Below are experts of layer 3 (counted from 0) of a mixture-of-experts language model. Rows are named router (the router's row for the expert) and show model dimensions 0-31. Each number is 128 + 32 x the weight over its row's rms, rounded and kept within 0 to 255. Numbers have three digits each.
After each expert's rows: "comes before" lists some tokens at least twice as common just after its tokens as in all text. This comes from a sample of Wikipedia text that the model never trained on. Tokens count by the router's weight.

# expert 15
router:141186168138173145084095157122064157132148148127201095155075087131160161182071154191127151099162
comes before: "\n", " The", " In", " He", " It", " This"

# expert 39
router:128190129142149123123103114160140115111145119103192135130210131129189163131149163221155153116148
comes before: "0", "1", " |", "2", "–", "."

# expert 38
router:108195150166139144074101122164095158150148169093173129176154100145162162149085136153136151116172
comes before: " the", "9", "|", "6", "|---|---|", "7"

# expert 26
router:112114171129118176075112107136101126218137155139174143133167141124119156128120125130127102087190
comes before: "-", "|", "\n", "==", "The", "==="

# expert 25
router:066110179201143117108101106148122157195173134112171144176111080140121176168090163160139124133145
comes before: "1", "2", "3", "4", "5", "6"

# expert 9
router:131170121173158140128121137171124153148189139097155151144157079144179107132073128185119150144154
comes before: "7", "6", "8", "4", "5", "9"

# expert 48
router:100130140201152104141121136125128177095137153064190144126115137165178134185115153175144136117105
comes before: " ", "---|---|---|---|", " /", " Total", " Party", " Year"

# expert 13
router:109201152167144160080107108157099158157123151099173133168152092142159155135073134143135164106161
comes before: "0", "1", " the", "9", "-", "|"

# expert 60
router:086181115123130122127127108116126124119143140098137137131201120145160143162128128148114139138113
comes before: " |", "0", "%", ".", ";", "–"

# expert 33
router:119145162181132154071131120177128152115154139137118143172138119172169210155038146140197137136132
comes before: " the", ":", " a", " his", " by", "ci"